Experts of a small language model.
Training: a variant of Adam for the experts, 423M tokens.
Below are experts of layer 3 (counted from 0) of a mixture-of-experts language model. Rows are named gate (a neuron's input weights, with its number), up (a neuron's input weights, with its number), down (a neuron's output weights, with its number) and show model dimensions 0-127. Each number is 500 + 25 x the weight over its row's rms, rounded and kept within 0 to 999. Numbers have three digits each.
Before each expert's rows: "gets" lists some tokens that make up at least twice as much of what it gets as of all text; "mostly gets" lists some tokens that are sent to it at least half of the time. This comes from a sample of Wikipedia text that the model never trained on. Tokens count by the router's weight.

# expert 5
gets: ")", ",", " |\n", " was", ";", "\n"
mostly gets: " was", " be", "),", " has", " December", " November"
gate0:486521502524545480516511508484512474496513496437469519531503478505532501490490514493488491517481489544474558462499497487457543503472492559480509482488525515493506533482493496490507509470512516482525543487528514531511485471460484506494486528484512512515450512497503505522422470450482520479500548500531477504494497498551493501468455557509489499513509457563516505481479522524500508492480
up0:469500524522556475497480478505463537520481493554504484465556493472521481518497476483502484477495510470541507541505505551505524514496537536503487496515533490496499531510514408524497471518492482503477484499491531455463513531539504539494528461506514519530480528506507525502534513550498509516466497477501519502542498507486507542547540499505451492487484502470507476464513487476556504481519
down0:507431536516510510473446498550490452508522461535507490511489464502532469486521513524507494533507503499486500545527494511485514469514515510498482523531503495497528504494497470485558509483534498510482467483483489486552468559546508495489517534498512506490495471541504498529498529509514486530523540440496451515522514523431480498523515523479469495520482505459459515492502507521491447503503
gate1:495490505493511518447482524510477459503468491519506516495486511464514523531491492465547486524490454539497491482540464548472464494470514491471487450523469473544509499554529501480482489496526491509522473485509461561535500490472471498500498508529511501474489475500519510521479501492490511476507437494518530502477497526510462459433474501483496483495531481515489518486489516523499487507488
up1:502455470490520479447489528514491502521513508533517462499512479537500505487484520490475498532476491469483506504487549505493492561458504531511498512480530538461520509509488514494469507529535554504559495487471566524485525482499536490505472485435511494510520585518494524517476458492479490535488518537506539513528476465494522498498476529518484527470494521517492510496507535493471510483516
down1:501494475508528523487533474533523525509528490476498536461488530484509518557532484492497499532481503517481511483461501488486498468524489480502484506489502497525479499533459475471504558505502508488478485514504520471513461486497476522501442479474500502480541487520501477566465471506507473486538488506518483500463515496462467518530481468494484478486544472488508501488458465504496519523522

# expert 2
gets: " ", " |", "-", "\n", "|", " |\n"
mostly gets: "|", " ", "==", "===", "\n", "′"
gate0:495476467500496458516512502480539509498485519528496486488494490490543519531490516467530515534490522496481497476485498489487514509522486533503509535480498496506549494521516540511521503515474495553472479476510519434485519496519453509508527523509506517490501502477514508463503528471481556475523477489481467462503518517540498506503492527501456505440486516500482476479513511541482493487541
up0:529536495503489459525490503479515526501484509506478495538504474466501499517477535529540535503469510483488496499502463540507529550483479515502549495526472510463488536509500447501489538532459479525478485470524526462461500482497493548507520488514488521488526507476479492509513527512511502492469489539496480469473510494513478511492490492481496431491521518465533525476461503512513492471521
down0:526509513467526465482526483524446536485492512527475428509534506471537508511469499532525496557526492475492500512494451521540516500536505431514516527522496455517501526504475501521535521505475509458469513456529510473512471468506514510471479481513512485509478525510523506491549510496509471532542523479480498474476493457492515492454524478512492475549492511473486516511511502516493491506540
gate1:501462495483450513460500519497443471470490499495444506498508506513493541556536487489491507506523514499517500425503508500480479529501502483526445530476497526488539511515483501516525520495543482550497495494500544533477515496571469511540486499535511533494485517503481521520477506511479489451512527522479511479480487556517489500498453546530504492491486511491513502464508542520545505444495
up1:496547492533515467508483498439494545562538510523506469530555509519516519505551536530499488487461522520483459527486500470520477509513512484551522495558489524494500501520533507505489498482502523516494546526482492496499519471472468471497519495532570500534451554441510516486527482481500534479506496449487515525524494467512515481503515488520487530505486538481516478504501499485489468477550
down1:507464516507473530520488513514510439515526504544497530509543501493509467499480471517477465471524447533503521498467436490500544491532474498506535485493478535490515545496513497519478509502510518456488467487485480509494501528489504518487491486470521464537456477500512518490518455506452556495514492481470503470534510484534507451503541473521489517538537526530490509457470504467482482454533

# expert 4
gets: " to", " of", " and", " in", " a", " with"
mostly gets: " to", " is", " and", " was", " from", " with"
gate0:487505484450494498478530453489509476503542473491438529506488519518501519546510523457507531532472529488532533471487548489466500488527496513476435464465483516552535499556513498506513489500487507502510509500512511488469541490522487509490505486532486531520529462473511526476546500488484529475467458511521480512502499460428514496503512484511539481516471481509502487483464497511496532499468
up0:470509496522522473449558542456505528495496500530492494497468499489531568496454490495506496481505519530508466524533495493458490519487454486476512500522478525523570499504509499513487478499539519480495487490516553514477519512490505474493534515520520514552492533504475547514513479474515495489437538523544490469491559522504490493519509478443500502457526512518480491512487517534479446495522
down0:498499487498491517515483522500466444503471440496522508526484516512566502524520502462515492504486506482486468559538474472484528530507484504440511493439463532501472494503542461472472475480461494523519545503456511466482507549485503504474541516458512485494515534534519504472505524530539527499481510492538495465508505569505526484518489479492552490485502517520489508490487508498497519464464
gate1:505472494519495513500499562509508468517484493512446512463524520497518446511480509517499562470499505480479475463512476486473435524540478547516497526469497542483480526521494468506500541484530507576437505518522504523496485509517487501509504467557513553462497518478502531467508476528510511510463485510477485504510487511523532530462511477485468472456519540507511530490484525493511534518507
up1:509459483487486483464532505486496491530457491488495504505498490480499486524505485502476493505500540523539502506540520478478492491475501467497487501454480497520510548559464486524520471516499473486462486516493486520523509545459502515537523501507477506490504510494545523476509534489517462529448510571489483481552500518515541501440489491462504463455526530486499470487494548514467508490534
down1:503521475488488490514539524499478527491477482522504472495545508488522521506458539518508517516526539501534499500469510483509466501480494517506477486545493506473463500440514455502477494501491504475514470454496503516506527495505504532513485494489524518472493531462509483510534458502443516499584524479510490516489471472488502479510491524548521527498535471466475487497492490475470504477467

# expert 3
gets: " the", " (", " a", " \"", "'s", " his"
mostly gets: " \"", " his", "The", " its", " their", " New"
gate0:505530460490495506514499513478474510497483557484560467501486564523470511500535462509511456506445501534500484482514501514490491521500550467541466501508499539551516502518502500521502494459568478452520510479518505502532497476476492474523530545502522495516508472511472513512503430522444462496514456509553503539477529504506480578471489477474476520482513499486521454498475520508502499464526
up0:469497514515524452510537504479512499502501482498531510523480459514548504518497539518502488448481506514537492516465506519524480513522502528476529489530505462470521474510500472479430510461519537511531560456478479491486455492502477463452516531503524521530542499507533534464480533488505520549493512466534549513543517477500496475475497491467473551504540478479500528491468548481486487480516
down0:474496521472524535526488480530488489469516501509457491533480447520487530504490518481556488524456483521512535510484480500499507460485513456480502498500468506496549501495507469481481497488476529534464469503520510477513441524520468485500501543465527487480496495526528503467508527463502512547507518451466464477539542506504509475516489485516492537476472477503523476497529458501504506475492
gate1:521497501492502496525490483431497477448544516478531508514461519470509522503519470506527501502471510562493509462464537482505489530493541477470482477488468475463484505514512590530531491497521537508511461464499475502501533485474481504501455523484498467502491501540516501528488493526458497472527468493506493485492541513497489507529484507489543535530506497522479499499487514534528500492486
up1:502493551488522492498520519484502536457539515512481496528493487461469483417523532521477522506504510517486468522504516456511458488482484495504522542512462444483473554553485498498513494510483487471526500532518491515532522517506498529522511525462459516523501542470470522502484526486499531508564523498487466476522503514498529486509497476544517485455462495505535530540501465532492498519484
down1:467521526485476490524511485516514512533521510500530492462514449456507487457499539474484467515574523483445501481470471522546469503475501511470493552526493518480487548548480518474545462511514540544536486515523511503501512466519515502486502503481480542454512444538489516545526543478515507511521541513530503485506486481515501523452501499513503484510496489522489525432476526511481467487522

# expert 7
gets: "1", "0", "2", "9", "3", "4"
mostly gets: "5", "6", "3", "9", "4", "0"
gate0:495494494493472484506509517522511490503521504492547482466506497511549499494507512511523485464481448501522537511483523528495547518484485537508482504467518551525491526464479542504493490472512480508497503485530524501487505494490505488499443505473448503508474487512510471553457537481465480512451464498465478488459460515518501477490480535509479523524521509481507480484485525579512544458547
up0:516532504503512523544464535526469490513494465468493522509474520464542481495495463530508469483475526526499479496475519494503495458507540501497495495527504478521511543534537501478480490516544491558501485521490489492500514514491490499522510502475497524521535494512542506496480535549542522519504443513528483482517522504508453549468447505492526481515524528478510495515481521518481477485476
down0:501531483467517482546537515526445464478502524474511498513492496492520512513535510499531488483543484516514473488468499460460524513441508510509483539481509534523441475467494499467539496522519490506501512475486497508526522463497497505492504470479538501502504513514518540496501461491529530548487504447478471478517498469482520499460490464513452532502492502483528507466473512455492490498508
gate1:523494477518493524463486463552495489524517522497487494508536506464511539499461529478474492537526503511530516504439488517445513523531443537478465500517521454500492494499548509452452485475515544522445492490486530491491476493476517494505497516492514510551483490567476503478531507486491522526471484482520515524486516513514501468476529491486472504563498507489497486533490493553565480502457
up1:503486510493525476513506429468482519543511494524480480475511517530481438477535529497479484518489513470489507498496481430510491494511495515491470559501543514485511521541478510528546508505546468538494523489506481514552497418505493445476466495523511487479523509461483494511491497513509528489494508503502512489481542494502487505527531523531525510493472470505514442529497496521504476508479
down1:507516524498493523511494503490476497485497503480497480528530547496528493512485475489475490505486462509505531520524521459526463529499478489522453535531484504522490498544532469511500449523478503441534487483490461496520499488526470511491507488496521497467557547514496507507494531463505472516504498513475480562563517460491512473460522491453493538527510490506491480502503489515556545515462

# expert 0
gets: ",", " the", " |", ".", ":", ".\n\n"
mostly gets: " the", " that", "==\n", ".\n\n", "),", ","
gate0:530507533496506511492512513541472499469505480484500525478513479565508519474511498510520509477496508501475471522547480463484531553492481532506561493494558511488457486508457474504515447493513475492488500484461489497463486457477532509481508532526524510516521522493492488511495503458500470520521516490514457518503516483518429530479538477484510477502474482502477516521522472459510477504510
up0:450464499513509518488497518480511516519509492507494527475495483485512466526505491455468524505466499478480464508473453476509480493560518506506480517480491480521506515482486523491495517502484513492555534506511489487532529504441477508484479534497474530510509496489516528497538495460504510495529534437519464515499507500464529475522457497504463444461514527521485475507549499510493540504499
down0:502486531460527534495500509505497520463510544458514496500487482499519467506466461517476527514505487490481497523489480439514477500484501530539535557489501515501525462497496489505495479462492488504508474547486513544479515465490512545538526472506489479506490502497471501480518524521535520478497474498511545488474525552484515498519507519498536579503524494485491434527494515507522485490520
gate1:486510512501549505509520531515514537484497550498493515497507500511518498465488523474508524536521514498470506461417505484478501526494479482530529467464548524472490531507504539487542467517502476513561510519492464478461502506490523505483448545472472490520522492516527499545476496506471493464532515513498519439499545489448463488465499560526492484500471496533498498482514498476482505515502
up1:497524483521503490502448561509485521480513515504480493513483490524516443524510465499516515481533545469467518479552497466514479519508512486536510446519500533508473521527506513514491539511504491514479458511501487474471500510510486479484530506505489517495483513443494500510490495504485553474467462525533492446508487506459478456476506555532549521496451511496492512468468500542484475509513
down1:459527496521454492456501479506477503522553489475536478486529487478465478497469488538513466470532498486528498510510532492519497510498507516483522508510479502504502497479495497551548522509536526461528517483518481521531484534522496481489471503531483551508501492502503491487504481504425520504509454505514547514466498504547480483523503529512498503480507476548524520511484463499511516436525